From a checkpoint of a small mixture-of-experts model trained on Wikipedia: 4 picks a token.
Below are experts of layer 5 (counted from 0) of a mixture-of-experts language model. Rows are named router (the router's row for the expert), up (a neuron's input weights, with its number), down (a neuron's output weights, with its number) and show model dimensions 0-223. Each number is 500 + 25 x the weight over its row's rms, rounded and kept within 0 to 999. Numbers have three digits each.
After each expert's rows: a language model's description of what the expert responds to. This comes from a sample of Wikipedia text that the model never trained on.

# expert 49
router:481486532514516541484523506498475456510500519521498551501490518506489482476490498517471529557480517502532502528493505492500517503557499499526486472523508534487524506536459478468490502497523489540507468510501481467494512534504498540474501503487508483516502458512517516492527479470505511515535477502537504485529489492497446515462491522474452493529508489490480502521517478513510522501553495495531503488472489553526485455471501541523475498457512462478510505486544545433457503466492455540468541500497532496483516497463501511461482484463501474526492540514514551504500475449514467482500498468427500502514513493487514530513480489454507521446470533528486485507478488529511542464465
up1:524530472485469524473524488516473474518532569495516519508475469500524494499469508514450477524498527528520462480475484496480454508508496499523488505524494520517541533492501475530445499452520467534507506503490471500474464472511528505494479538474543464491499481482515515480494513471481485503494518518511519536514542495485483484486529496493477522486492530537469522538504511519516486525545485545477512457498465516515519498526534511482475498485512540492525529468575534490502456480528487495470472522492484514509463491493505465486488510473473476508474533495520505509446551471539493527471499494459498513516526459485462477507475477480548527534507519485530511531489557455466503507535
down1:524466520478481536464571519479494514537528522488567525517477469475518482485511505512490505555499521497504498466508476430483496487542519439467524510481480515536496510455508473529490536468510527496477485536507492490490517515473509510467520516461514516519479517488499482500477533492477526478489506472524513465529467463511513481507508486481488519480503519534459462458519490502496509480484543520537540501494464522457463500527487484516494518459537465496468477501491490491525455499526471491476530514462477522536535553496503537468476479481492507501474509500524527526469542507504502487487488506501476511493488497520498518519461491506526558524521502463462505514535463494491534496556
Lowercase or capital p, c, f, r as the first piece of a word, e.g. p-etition, p-raise, P-oll-ing, c-rescent.

# expert 62
router:509532493467462534479509525488504516536457519497500496493448520482508494490455512495523538508505515527505466532466530484523467535482525561492490505510464526495490474458516475471485449498541466485527494500503540454489515497495466507480534491470524486522537560470491507449496454534503481550512477492472518497469525501508484482497502493501536474561548526504505502530483473526480495538495436503506494485506491509515539497511534539503525520483467491530562506507524500527476502503523480473504494509498463507470524501527472523490452516475501473514484528542498470489462470462479495503481510533498493542493492531501521460517478469487477467455468518512500505530463510513527509501527
up1:517519504484526488506488477499517476518525525504516562529470494458496525507466475496454532536487488464463469520469467508500476528512500525499516501470525477477516583479441527505511497548513494466512555507495508495489508505454494520508512514505545504483524495457501511495513515490492515538518499480495571509528510495530459527504479491495489520555498476524497538474495504535475456532477490495504509513535486485519531470481536509533503500512480523498525510479529469492469461532476509457504517535485537471520488529470512476470514478505487503460467461481507487515490524487455513507508503511512459476515450493521504506481528458450464500479520459505528523508495470489462509561492
down1:480465520498546522544511482451516479512535524514544462507489509510525499519505464497523464512464565478507482496550514466476511501477485505544487533439482503481488465471558482466464500505501492468488447525540463482477502507512515524459440509457530487455484502506504473493544509534477505498502490484437511516487503544531455503523506501506475513550472507473493491458490522501509468522496533490516501503500513463510548520510517493539469506512519474520477490520486530492490519480498501487465521505528504540521486489485499509524466539523469484477511533509500471534529492495475479519510509554503526495503484499464453499515452487523516492533519509525480542493499479486495485521526
The piece irc in circa or Circassian, plus the word as, commas, and short c- fragments inside words.

# expert 58
router:490529534512522495536516490493509490519517512498491488475516494513565537528500482523500513492556525478488420470518467472515510481515534469504481508507530492504556524486473495523502429503479510478507510504519542474479472527512481502499488485481506507513512479481467522456533482557483501556493497535526502514506495518500478460465536536492497492519491508518514517481471520522485466487491491513477472499487486502523556479510536533507533501510513552500521497487531508466559484496516483480530488468511522521530516538508544498483522482520486481460533477513504518538537525463487509532468478541541471470453508530498485525520483474500503457499506524492545535503533454530500460513520
up1:467516507555504511519503496500503503497478455491494506497515530526524499504511477460496536528507480498477463498530484442514544481486535483509516533483473458480476487544510525482521460508470486445515469487487525480459526524497489473505506471489524465487507498515512531481482524523536497483494494509468462506528502484484508478482484525466467503506496507555496527505464519498497474537522511525473486467471531470559473518557557499536502521515539510474492514524517489497509484517565491495525555552500499509485486559514531495520490539506490502457436488461513527500474491469482448529520466472515495494461512517493512497519471490492513457545518530511517510485525515462492496510499
down1:467511481473481506495498549520464479544497474490532473530531523492532463528502483442497541460449475498507538496512483519545511453493502527503510539531483463521490517488503518501498505528467522501439537531501453464443489509526468513524495497482478515529473523496502486464510476507473472444536522547527530486437490508532524513478503502475520530522511502547492527494504485485503498503504513510468480536541461473541497503514516484508497508488498528519495524473482495532509500467540514495525486485538478491515499557507527483461472508509479496476506485467500467560510502510513503503543463516472461509467494510513466473537482534472524518477512472478518507520519497465499467506480
Short letter pieces inside names and words, e.g. er in Clerk, ri in Hendrix, ke in stroke, ia in liability, often in personal and species names.

# expert 21
router:453497499482502504464514525475482519498542499535504505521521525479501527462509492453506525511512464531518529549483493524521503487497514546480495535515526529476493536471503533529495454507511538522534488472486482517459503492489557524561498507533508502471495491487484500501499521483470480532495473501501478509528476500513496470499496464508548526504504443506553449458535510463484487463513493555513460517505519523495536458452558494531512490533480533541489506440484476508516511534475511467520460517509470477478494530501484501469460472511493493508488493468490496475524528515527504540508502454514516497477497481454488498499494510466487470542496464518489496506533495520473519482552
up1:536491530529474519481495467488506519552521508524488505523463500501486516532505492487493506519524522503496518541502469549501462440503514512445497492503477545519493517467439495534496523510545433495497506484487518515489484442523509529546486544512465485500456478499502489512533519518485489489489430477439509536533527513502473518514498513537528478491485489491495469484481521487495545488518507514482487501480492502525471503518511511515475553486514452478498466554495491480503521539495478512530503567476514485470489479490490488527483496497515487482481487520535536545496495543510498538537494501479497473528529501494504501484538563477484538468466500487454495512503481489537472497494
down1:529483512493477476517512497538502480444481505511509506501494492493531444543503509484458467545524518529464522469490495437538515513524510511528495515536516490513502473506488475494549521510528568511455501488518486487501509537527483476504499508545477466479524498540506502523510500512503476509493446520490499490515510495531522531493491530473522523492489480480481475506509495508508513518464522485473476465516517514521476494486471543472547477467438489496469501495499537531506483517451486507512491516455552481487457475522529493511455479521469529521481540503529531481456478513520449522524433495528545490482476527497508522443503493491475520469507476473533522502492494510527537482485
Early pieces of foreign names and medal or color words, such as Bra-h-m, Tur-k, E-th-iopia, Gold, Black.

# expert 17
router:498527505501478488503501508514492546475532496490498530513475486477504496526549463512476499483490456497530508465499525488480506505517483527536509516511475521499502497481478479508483513522488508527488502512510528482488507543496470511487502469456513515492536482571481499499492534474462502505524542494490505490490543492492502522506501521485473503548498513513538495509528462464510544474520542503503548494535477482467467517476479494528527496473463470521525505469488529531463464527561508535458539544467503505526525541486513477517494507479497515485529469532474440541538532474473458441475496542493510476466480457512495474455506473547468514522492504535458517484477520474491507552510
up0:521521496480446482493508498506466523452492521481476477445491518481502490490515475520544460473521538500486490491491535492533482492502471466520496477465505471478526515462497462494453451518492511509528519441519483501471537531502509515492458496465482492499511511494450519487512532530487456468489519480471475506498495574493524539505554488427492525477493498476484500514548498517500499489506508499476490522498497521479517509512489509552466542517492577537484498487469529506492519456556496526492507507532471513497502511466500517538475549483504472543498465501490508492502475474539486494481446509523522529507516500492470536464498494489466473504532492494517507502516490483504495490548
down0:523487505499502444487455523461498507510473484504529503465533502499492476500499484496503506498450540509495494522539525513506498513504514503527506475557510559471496539486515500500514526537446518505538483493477502458493467490528485536483501503457501479432489526499492486529534538535473514494514496503483507511473494495551506489507512457496506463504480567486457445514469488515484426495528513489505451464491520509496511526498501494519468527469489498506499526500500493531524470471517503565503492512495498498522496456500527509477484463511486476497535498494519475494482509558482463470508527468519550523504504528528442525476492537508508459461507476493504528508508519529563489484500
Word-initial or middle pieces like ass, ss, arg and gu in words such as assassination, associated, assistant, discharged, regarding.

# expert 40
router:524485482476495517529495487542509460499528529538495465524485480520496508484487506488485496529484490503481513513499489514516485504470541530449523524513505533481474479509483492511495529513540477509504474541510565458517512491463507534510513529521473498472501527494529529465552480525533477476501455447495520536513534520481507479508498509477512456529487480480462539475523488508477510526507482496496505494478504493475501505532527515492494485503484502486490519471540472505497480460546501472540538526496500547526494475550517545515491535500465518470542501461506467517457507449468524545532494471511478476532461526493543463512461474519510506539478534523481466547462546492487472490523
up1:514522505552530481523488474518503498511497507511454505520520500450454483526500503492520489501516483527463512509479495536507486500483507480472479545480510504484477525471486490478533499464513462514472518456506511499518475520497495507549477512558505487478493538476528490461505460504517525494523484519466477513519555533521507487497552557526471465492490490466502525479520493529518501476477496527493498503479513518549504463504501506453512503492491459466495550510499497532505509514513481541493477506519470511529511493579486499547497494500468505523535482478491483497468468507463496488471525521491504493497521518471484445481497516550473455551480532422450483506457497471494461489493
down1:519515511495501470517514507512519539497516493520502461508430533505485486496510462567525499484467474490531502478523526485529463529505494479476497538491503472518484509491488471524467525511472472508499493504518497486506492487505522507463519491518484503479535503467497534456499476502487503492461497478526507496489479508480497470468510478531529519504451532514514508495503477533458458504541488529536466527524546514473527500499521460505483492489462504521518493567498481456458479463515530499525483495476498530506501479489489524523540514524510502482483499540508506448489482488442523532476501526485477472537493512516500508522493493520486495509473507510510495545494479481499442633527
Capital letters and short pieces inside abbreviations and codes, e.g. the F in NFL or NFC, the L in JPL, .S in U.S., MAC.

# expert 35
router:543540482507509511555477518508559500488502485518520494481512503518475485508561526474494507549532463483507500458524521514479479489505477536519485531484487446456511499515474514513518476514524509513527513486488511468482465484489489460493456528540469478497506497512496502493511489501501495529510517506471519485496505513522491484475472479506530485473498536489489487507472511525529518484506464476514440517491473494505520482511510483492536501497513483465505497509505540525525476533493479473504456556543475472493468481523499458459509530494537550551523487451545469511476493449466465494519493537500526504509526497494534527552498490460462561503471508457509463502524487485503550483547
up1:499460491473506499468527513491487497497492569508481520523483474495527515462436478518500468495461517486506477497480480482503508550506511490470459493531540491541510515531520497529449545516502514499472522456512503503498507506444544481514523505481490517527486449499470433519497492490514493534523468500520516534512498514442514509486511488476480532520452475506505509486531498484484460526486502482469568480558538495483504518535516507521489498492500514481497511471520496491474488506515546499452537482478523503540521494494502549513493456497493462449516503526467529532477484483553524508490507466482495478471516512509518496448504502539547459489519480547486507507488506517481484504492
down1:490517502504531504510449532488508479530497512535509476514468498535475514545451529502496518515507514467512548491497521506503490499491512495459496494518505496507502521493521500477466514513531529482521486467478439507502481498494517486531491521505515493506471500487482571509480496525492494555486481484482486529472481496461510503519454473500530459485504443499506481518537520519492533462516503501551500493526472487465545439485496481507488464483533473514521491517474514515477523497504453521493501447485480538497483512515538512467514535484514496485541511495486500505524488513517534511499474502488521513545503462546517445472519486505521487539538397525510473511539490514436498494462
The word the or The, above all sentence-initial The after a period, plus This and the piece ary in vary.

# expert 20
router:480512504526549477523531469508500493466423481475503509450464501530518503467494491475528481525506519500534499511499531492502485505473500499506488478503534486495473532510540495538468509520504470490470520552543494542524505477516481459488483505473517501520481473486469498491526529521533508485471535510477503491474502470500483506536526504519520490511498523481475515510469484454493526522524465548534520513450467458497480504490475477444490508502508531496499515517522462452526469511515460543533490498493487526455529539488478510483499459527514480466486496475469513526479510534514523478513466493470542523462507478493543479497476513508448487460526467490534511538536531553500508547512
up1:519503510541478486516506542481505506508526541555517509507520503501508482503518499548448514474495514464475493497472490537512504513537516476499487486461479467465559502520486523464517477513481535475512475450429524479515513505479523522530492514518515508437527514515465444511459496480509491479518485461493476507523510497519540518479511495474465497497524499544513449499514527526492508478501496490488485538527515464509492539527530439536510519498510453509520503490497551497501519474516552504465470506518503492525461479535516492495493497502466538496516474510536490484486511491496455524499499499526427494488556543503492456504507496492495533535493554508472492494468517482483522476502
down1:500513557497490507481497479499478464503466528541526529515544511509503428510554468507520502484495495494508486496497516504510462524519495494484498534457491508495506509538482549491457508485522503483477508477529473504471517489493466499494483447488484486541501557459466518533532509488495481504507535525466494505493537463521504504489531469499493522534472519467514457478485521493465521529508509518483497522510507469518534479497538491533460502544506510448468520462491543529527524513436507545460526496507535521463525518537503518485469496508470468495509463515518466511503498433506501522501449519516545485519488513501511489501495498455451450517484502484478483544508490499527521504494
Pipes and semicolons separating cells in tables and semicolon-delimited data rows, usually after numbers or names, as in YACAP; 0.

# expert 18
router:553542523512518486450487482498483489500545491498514551464534493488536529489540499446480499466501530482511460495511489525499482492539528492530492505493522434543522473534466515505521526517531515463475497473492477480475505442507535504517499479494464486485507512515488495485519470506443494502505523494532501504473480492484487496491526450489491532506461532506514523522514517484493535468533562534475497518506505500524447551532513462490467506479518494519467543471484488490474510517526518515532500520475534458519511501500516498521511539509493517457470478504455519531497527493493454463504502502543481548469500500499531471525480453466503495505508492529558493506497494490483480540507
up1:546493510497489530515517537466484487508496506518509508531546522475523486494505488500469494527522472491508521523502462507480509539508497433503555467534496509488485473458565489505527512491476463519474495496459474494490522483504506544490470458439504505499487511534520473514498492503447494507496481519457462573557486532506495492539503526509509486520496511475526533470531493490457507488567512474489505555507460513517492480492453496539518482493482498500485509503509469480479534529505511513520474477503502492504508486538485530472545493496497458560497519519481539464496472436519499495500529538513466484529462510511527527482483499519473496521505465523529517513527527511505524497480
down1:532514503534475540477490525541522510467543497508517549484516514487474474501527474536470530459477476469507479504504536508486505510482493440506524523505518519422491544494534497527498494478450525486486530487500502450471511516508517511465478503490520519503528467528469451503522518489483487501519509475506507543522536560488523513532482489483498467467497484514510529483502499499491515543469522484464476492509493529503512508475499489528517483490541476543505483487566454501497455496502468514521535455478534511431512495508494522487496534514521504477506526493462488453493516484472456510443512538535482475518515511496485510509503520429505521494470504495478517507526531508473501487486
Word-internal pieces like ab, am, ation, ange in longer words, especially inh-ab-it and coll-ab-orators, plus some of and for.

# expert 23
router:518524491485492543536456455489481477529456521493444496520531471509439546509551460545480453486476479504503533502499551524512515508497490516496507518522478509514502493523510470490486540446533511530502490463496436466534484500485489522505505503492472479508504522489498506550480496506483529508466485517485505509524534523486503526545516505550500520494511525508520508472523494536505510468464456505506526513501494485508496543535484449529470499493520501536450489506458496479483475455493508481486513487470491479497496514514512484496521542447493447539493490515506500505486548464489524531497509518492467488506477541504464444481491503490446539532527500459487515500481514503514472518468
up6:485482557500499529527471482496475494537490463464472480482547493470487515537488469538484493535487468503532555503489519495517522499503499494461513538525514485526483471516492481476470508510536518521477479507534451480512540507469515485551488467536524423526519497511512519497482503511496507496503541532509558534477506513520467508554526479534486527483550500509488504484468505514508488459492491503510497523499501513488471528513512473481509495507512467490480563529489508445507494479532497456496487520465483507466504522512457512517476475461468499501470512537468493517467561485484523514511528490535474532519491510494517462460467500474461527481487525527465473470502482505471488520460
down6:494503476459451523472465515477532483511498490452495480514492499505475515481548488545482496544520497488476472510516512500521515496542494545458445479516494530527501491506496488470460557503501486571523489498474443513559493509483498483490496488507477482533470468532473504546518499473458489499496490477523510480522516454503520504516482510496530516547522452496511511500513495508554508456496490505530540461502439516477495516525512464512496494495507512537485479495472511472520511479526515494480493469523509493495517513553471503474534459498463495495494530537505513536500550513509525491511495472510496487456476493502525509475473567455503521485507524515459494485561518454507495515499
Short word pieces following a capital or opening letter, especially ew in Jew/Jewish, plus mod, Lab, May, nov, profess.

# expert 50
router:483554496526489510483520525548536506515444478523497513508474493516443491498497492493500498489465523480493542563521500486535470489509558507506485495501450492551486482517477502531468492439491471478498493496540470499469516490500524497505510527491443501519494464476530487511492501478540492515547479522550515535526504537487468512503526517502505493457492508535481464490467509517501488466468527491528485466474532479496525533490498503527495497500514501513516498482485511529496483551548491535490489505497506506514512530493470523516480528502493475477458468476494486496490503501512534524428507498496478493498484413535523466514531482472551531498550460490501471504497512472518468514470
up1:495506551563475470519533525502530474548491493538499500530525490527492484475542516470500495521539517490476500514525502553511505523500517472543480549509495465511486491493472499497491472490505543492512507535468528520485495512500509496499527507529512534533491478479524474463516505536505500537525472523490500554524490466507472521483500501495479477514485445475517467456479549494496490500473520518538501520533514481481554519520536517506502483593550507525465529508525489536509459524495500447490521476511500500516471490492503528497467481457516487493511522492486529503530496510482484510503493516500501511530536485492516536467565531497526528468523489502514479548479460521470537473502
down1:504486491517466489474456493520462488483497474520509520517525507467515539434492467519509507490392505516487548502495547506517482505517523470488515521483483500495482458468525466507488541487507479501530527542461525481490484528517515525476455523489477499515512513488505507481500534525543512519506458492487494445517499490510505455438473465526509464487467510508487481494512527516467510501482488535471499517502490501499516515561524544494481510468505488492487488499458498550484517520531511445520501479461542538429486428483489507483540511524522507520488476497502514517476505511512513525492547473535548496490495514503498525518485508520502505483507517534534513485496516503500519511505
Stray spaces, periods and commas in tables, coordinates and indented match or list lines, as in 9,640 and 45' Cardiff City.

# expert 28
router:506509464538484508499524504498498510516475492529554449460510503456516508503526498508468521465484493497467477503468510490484502503543462518527490519505484489510549470485487492514537503498514469476470478553507490511452489533512507542480490478484534510496510470548509486483499506533479482511515508518556526464478533550496496494527514513479552489478497501474516512514514508486518499517475488485537526540499521528475471478497486476450499512455511528530526508514508521514494514490487469512516528441543471491488544468497454531500522440498449501470507526478494526507518487522468516470522482504511502458512533468534536508548535515470548551506525531475474490513549492493549519518496
up1:478498511490536521452486530511469498464478525501455499485491499494507523499555514478522494522498514516510478487499498486472527559520509498492556512518529486516493493521498489493477459554490539503546505468507526504504524435504499499483519516442534531545484529472443534493470499472489471469499443513524474517484512488509508495520511455486502490503510480518519466506516502443446510513488497473500508484502547514506528503537546488549501536503529494505529479419478511491509527488524531502508526512497479494513462513480528524483484526497518486491499511506455458495497499494480495531515458501483487485454475514460450479466506515523547470471515501525509509497523513560512509534495
down1:509524494511481505515502508458537515490458496509549531485486490511492505472495495528475471527546496436512477462490488535501518477503480543539491468521490504479525516500511541475528523452488500522501464499535464521478496482506553528507474510529428512510503510536497520523483495508470521456486492487510515513515499497517521464495483475510527534515446530535516486510478524483508510474484503506512486502508487478500534520507509512468473528497495485524515551502504520464494478499556506554478509507502478510487500512506499483486459552505466461466498518550499544527528463488505449496515499430496503499457464463472509486510440501511575481506513465487533495505510480495502504521448
Opening one- or two-letter pieces of a new word, e.g. t in tonnes or timeless, sc, k, m, plus Icelandic ð inside words.

# expert 2
router:465512462500523471549531458501540455507513492448510500502518484485522546526497481512499515499470527497519525506509471497524503465498485522546500540518550476521494490474471456492466555544529467501498507499501513504523498497479476503494536516481464512513452454509505490480466508528502516494474501506516454479535464528514481537492491475498512522506494563491474507476505525488494538474472447489510506524505513514476486530503464496523521514448484528486510512476522512514492473480522489470507500537527482477544473517462531534501466527493454507501529509542488480534478495513525556534485456502460501451474506520509488500505521468467536491467493546458525536504484468530508518518484
up1:536460485493473504531488500544501484456519508514479479503533515499553484517499497536411517521488536516467537452501453542471539472558509468496479529485493509556510487530483497505463509502517576486483510474499518481465508516488521497489532478493496501525518485489526481494521527511481508472494528494493469494537491521519481506520517505511452488483474502488549519498506528495489504473447478500504507484509438508504470495511457488495501508516495494553482493515477497516496526502553501498512505478519498526512513492487528507535524454477499474484519511524516515515452465468473484518542516506466507467541496490552488486495490482551500540494479553484516504495465474454463500475477
down1:472503498493527483503492443555443472461497509491473482522532518542467520526504513451507468505458479554476539470498481484522510481521468507521468496479472463484537483498531511479495505481459485494495534496500462510505508523468507471464522485505507497554478478487512522536497498497478498483499462479492532502504586531522455497537491495475516531539468472494492522480473590484500500512493485527494481530485469504497504540556491489511503525522512480534501502516499474480523497499533489502500493472506510506458484513514546489424522475494482509502502521503511472500521516506481522509530501490477518561519513509532483488485497519552502502519489467509494512462486487539483541474484
Colons ending field labels and year ranges in lists and infoboxes, as in 2013: Novara, Density: 48.31, Time zone: UTC.

# expert 6
router:544524531521500438527530517490514522497498539492499478471513508520530470531486489516497465550496546463517447507487486518521493487552472483471475458504495486517539491470518554497489474505484519487504516508503495535536501490512473499485515471526517502510489490476516520471475486532465509509511516478476462483526501506484464457524522509524527483507498487501508462462470501468518514478487517479527466496543560512488462508508527532549541481505511463498477503522450532531486541493548502505503495505535526523507459467512536501507483531490459519470531517529518519486507500464487443541475543467480529543484478461472480495497486500467498474474533471509464481493500542498489473517524
up1:515481499505549491471465488529456499511516495465477521508523535521480479500499516504489543518492516542473510465487461527485523474457487489523509466478496505495497487484545508482515513509529472510505477503472500528491514431437533500521486507490516512494463519488483524505486540532470506521434495464495510503513484530558489500487481485517492478458437543500514444500525498501482496453553447499498462508466486530520487526469502515530527537519463475542489499491508509475518555495489512479477526514493414497460517506469545501477455473482492484507499548475484520490484495524502504501492462504516513456491506466506472487508499469525484487492491515492535531527524501498484487523504
down1:465552469524507477482483523481511468469504482514482477541499493514476489500468529502507528466488500488489537535478493548505511503510521520493492497490500479516512507513489516498552463522449472490523513508510562510505459505473509492499505485474491540498535472487503503481486518513472504492478484492477509475505488496479487491558515526537534493488541484485492496515477502455441533492529498464466484438519530518489496494483508522532548499446455508509512492453530496528465462492496518497526469479499494510535483467487496523469553494524476461515478517553482469512486535514497512456484460500509453516521528483497531444465544480538529508519495538486519535493512517526501557515539
Standalone space token before a number, mostly after month names in dates (March 24), also before years, counts and flight numbers.

# expert 14
router:471501493507530475521505573497486493482515506468490505500492519502454483530512512532540500507484460495484494454504520502530510502493501465468495468517536517548506477495506454480496529465483509534520467479520510480536537499524508487488492523565521469527496496495509524491472496521499499498490449470489514501474497503501524461493485428532465478543498469495491459506521497533495492493449495524519475521488483523510525491471455499507544487482534481478492500456534534524538490508477500473487459518489451486492536552470481473527502521526480468503494504541548503514494487527463487471488509512534463491488487490478527472511536503461465494516481492537440473448497530485485518467459
up1:512495515529467469528490499481501481519511511480485540508476506482485474522520481547509577497512486489486489485475534488501497542531511472519490448494504513510483493478485473509514502505531534524522476530478514491512538520529510485507479487485496510492501448538512507490594451543507492483520479511465494522463480510480520465523497476516494478512538444517494514508546463495519494469484502526506480552473452513500510476499518526494478485474492487583507480465461508514486489466474508514511482517489498479498512521465479463490497490499506505503503511516508559488473517442512489495510475527529517553504507465548547528474487491496444498475534545535483480507532506493506544515498
down1:484498487470517497492489483505476482438540535528482470474495538492471526516467515467517462498527497486500515491491510520499485474478505479508468477499503534493510507505457506480540469571461535490496507501486484515483527491478518507498463533513494506490513499476475476513542468504542473486526501509483502495491476504532505534518508515521489495501541513485494559464513485524470501485533531461484499500475492495545502505445522461504483500522519487424495505492567500503446449522528489504487509496503589508556492530485545482512499483482513479481502491476479557501502518518498510490528538483486513448525547502490489511513545494515538537466465511537479494484469500488489512506464
Word-initial pieces like re-, Re-, com-, def-, plus verb particles and short verbs, as in re-sign, got off, sent back.

# expert 41
router:468504454487453513490486526517527492520456481511514501541540455489458502521519512444510518510521550477499509497526501475474507507518511491489500496473504474479548460552486504512508514480487498488504504490462504456518494528524497537531533478526513524471553558541516510513492520490489469492554476495501513528515546553498486530505508507471499504500482489532514501507491492499508487500462519486486502471502511467502505459518486513475483485453501479486475511502490505476478522460513547531514496476487534455497538479520467480539489498478538492455498509473511520507544472470470457492471489508502487531472503473517539475533458474497555527527523501528555446490498482503502531543544
up1:513504469508480452510457490494501497530501487532458502503498499497509508516506474490488530515499505466473507500496518512514527478514533459523487477531514463484500481507492479523517540484469515481482478492466518538493425495505548528512508456503502511470507525541499472478487509548509534523530478462495545480506519507518469525522510451536474466519520496486536520527531476496537498471519503526484486505506449504481513541462458529468536466541473512453500474526486544466486537459453469463497497506493497488486531493505488485550526499490487481525491510497512511485474495500519461489489518475534496522533543516473508488460549521461486481471483507476561453483496509499500563523515
down1:520502492488479503486459482490472488516501455544513473521468506489499485536509498478516513490490474500488508482503508499592490499531508513558493533481510511487511499488490524504488517525508532507496482496503511528469492485475540545521447511478485500449502495516511487448516508531471519486510477511551511453508534451511492539492502478469467505570483452520535478513487455520472532478500505477490499518528491528498486491456537469512534451493467463469483517467463496537474488524475464483490510431533526500530511503495490527525505493521571484505504506479509496504523538472518500540507498490507560470562483489502513474513515528489471494503472489481485514500471523536505510485506
Middle syllable pieces such as en, av, ev, ov, i inside ordinary words: attenuated, Seven, broadleaved, invocations, Premiership.

# expert 47
router:539493500521542519522465518502525534499452547507520472475460497481458515530523504473476480515458506485485487515526456511480471498475502531507512521538508527507466510500519473477473436510492453475547486478488530467506487457467469509515506540483506488517471530457517514496490517495510527514473506492477472509487523465491476505478487535513497513472502516496513456481485538482499505532484493541491469457503522539495530485515501487513474488489510493478533512502500497505554481478476480469508461467481484524505490496532475531516500450478534536499493528493517503447540466501454510508490500440493506483463501512439468530477549490547546516516506561510516516497510525477508506491455
up1:490501510491420526507493467477501533521492564476508514458544492465476487515547503514526479504490525490526528523504513557540511512461517484496466452542514475518479547436492484492459477531529481482504534500453514479470498479513460507519496489503500502540513505483543499535493538488476469511502497482502497532542530483531519511513476507535504503524478491488482488520519510438501492500492454527519522495511506429523491520513492456529525489526517534528481498533470480502528475552523532528445499497502497530510480501471502479506490497514539453512490473446506493481514506510516496505509507526471456486515520521497478508480524509511504494435455490489506482483508536493494504492490
down1:517497500501486486543460540500544540481440523508507526491518517525488486478512525508536489510494471507513532515484485500510469511485503519507496481455500505458491481518476493477510503497511522462504486450487514485484485435500501487545515490516500497506517478511516456495490514455487507545545529468535493518484517518484490495520474465486478462490506518500468508494470511517497484512523503486481485493501551499513447501459448482515475500540502494546467529495486480447511461482509445566489469576522531529530494497504518518473489496548524526518514482455541512525484506561471507510527520478498543495505507521496551548505524480461497468492475511469494507486475537479474524488506
Second syllable pieces or capitalized name starts like ro, te, ou, Bra, Re, Pro in names: Steffi, Nouri, Eurochart, Khartoum.

# expert 38
router:501482523511487544457474496520463463454494465547481487504517535492493481518479490523492533510476463501490507510467501471481458499483498511472486465466519531524464460544563498524489437509497493500519448533533499502495492512483500506485464512515503532483480514522503505526509499515495529535469493516478538460454510519509525478461469477542527536497506558478473520506518501467476525515487507475476505542502526486518513516510510526504498495508495501521554523503478474546501509523474524493500473471480562490523530522539469518480450495497495483456487524530485513512537521487492481470465534502463482476513499500553512502549497509465493539549503529540469483482511524483480482513471
up1:488500500487512456499504476537514490560494509501486470469534498539542532531508473518477475469515492481502471517506539538523496483523497479479523514506484432479560543493524541536522515465478490486517485519524522475532480492536517484507525530512436496460520466500521500500476500494521460493520519472504463478507514454509546507479520503504494501504488496518515508481458481545524514466489510520530510508535516526528527524502513483453560526494489471471482480473522490473517506492479463494523488498473456471476518513443504513529545478485526519521522498478497497509506525477485510481487471500489499505530517469436486500517498472507475472462509480484522560542461472460491486494545
down1:503519540521439514474510485526521504523507513536530515484520512485510528494488560499496493503489505489499457515507494470503509471471455474498511530487500467548470495476437492493520516511532499467491495538497498505504463504488487499461529506529496496456518510509524511502507472499487517521510503481506524458493512547501462479453481484486519468495538473533516444458491511530478494512504444514519498496533523511505501473493458509502504467541480486508528480521481487489481469514489464514523461510479490537544508526470491498515517449520489473502472510538464510585510490485497492512486494528525496547577476506492502509517539476525452487478479501487497567542516455491518535502478
Name and word beginnings in proper names, especially New, Rail-, Bro-, West, East, mod-, young, and table divider rows.

# expert 24
router:516487528509494480519503474491511497507455511493498479496460506491457475511506446543464480476504456517499497489495496504494517473507518498531502458458486518485546537477493458459515486476485494473468462465557519445533478514498467510483508540497530534487493507521507486488505485493476504548507528457455484504496469462469549494519516524499522493493479506488521509512498466512524477541463491507477498473467530514524526530498481525502566486547439521485477490468472492466500473516445505524511465512527503540456541489446506489505520471483498510511507528470504505554475469528478498539496512503531502526532533480506486475479507536510511505480536540457519476499499517528515502496466
up0:501530498487474489521519498454536457491489496470500510498490481461497493528502474517500521529476467505524496453477505486470512512508508520511526493465501518477530538478462461501525458506464472506484481461552572436513494513525506479484530529510483541483516509567494518494521491504489511525479503477516464539501482500478521447502504467478487515513480494494476516528493447526519494544491496449470474474516469482527500513498463556510531501511495510484452529466471486469537475455523490541524495525525493524462503498495513507471507484548489496514494499471449471516471468523504515519513520532504511502499517456508469471480493533546521493459549483473508501456475509493521496477486
down0:494497528497489499478522478513526510483456459503457494496469522499487511533552482464503470507474500506493521506476495491497498444496506473474503489506506497506496521536485521496479519493508504451475458473543506498479550558496541493479505546464501498471483501504498509494519540450493520498521482503502504478474466496547501554525510500504522521521517526516460416506557520486443474514498495506479519487488486507502497542501481482463514545487512478493499520454502490478504554522482496543497510494471466493504479483480514546524502452500517489506513499526493530525481466510522483536503497520482529534520527489505470485468480466530506478508442574485537494493548518490472552504527
Forms of be (was, is, are, were, be, being) and prepositions in, on, also be-/me- starting begins, beauty, meet.

# expert 57
router:501504502506511519468450503499472471487547497487522481455498484507538489508522499544547462524518476505516532505457505473505518485475482503517521506495503516470500528478507484488485527522528507458528486489518489498503516477481528529462515527464516489471456505494449511504543494531473509462532506461489487475515559528518568480494481522463498525523509519478469518493484500484488488465506478513499532518526516512479526520546478490506537499508522492495471534520509507524466479503459503535541565469512527521567508468459514466483494543510505507520478479482475547479551518460440520524528472511505477460529486459505495472497493539516502448490512517501518516475500469511503501488468
up1:542467499476473506505546478488534490518505505490466483494513499497499460498518532516500524479487537503455502548522516549522522523510532559534506428485478488485505468497491513502480467522502496517520434509491556484477493516447511512515445484496482489499499517491531507455527488511490540491484456508475557494515476510497504513478486518492486550488473472463493502457460567509495470535518498523543497477491509533489547487523486523502488518501517539491489494531462461491511503533553549527541493510457495508509540510445499474482500491486524531495503491508476497500499511474486453501536480488500489502516507542501515497505515504464533547477518527487505475479497474509485548508486
down1:511534519516510506492554481511445468499505492514485506489508486563488490481514472464491559515458528457511537480499502487484521500544525501508548522519479451482529491552498499510522497463481507509547502513433539464515487507487479485509487538531472503486512494506456499473494560495492535488512501559541495509514495519502491568462501451487488501499484450509520490512481520496474480500530503492483478517534459516513477484521513466518511488522494521507531483524481524496497481506526511485517513438472495492507467454500523511471511507479510546519527481539482492431534487482501494520504513492505485483521487486453485516500473479501514509516484500490530527539487461496488499423492
Degree, minute and second symbols, N/S/E/W letters and hidden marks inside geographic coordinate strings, such as ′, ″N, °.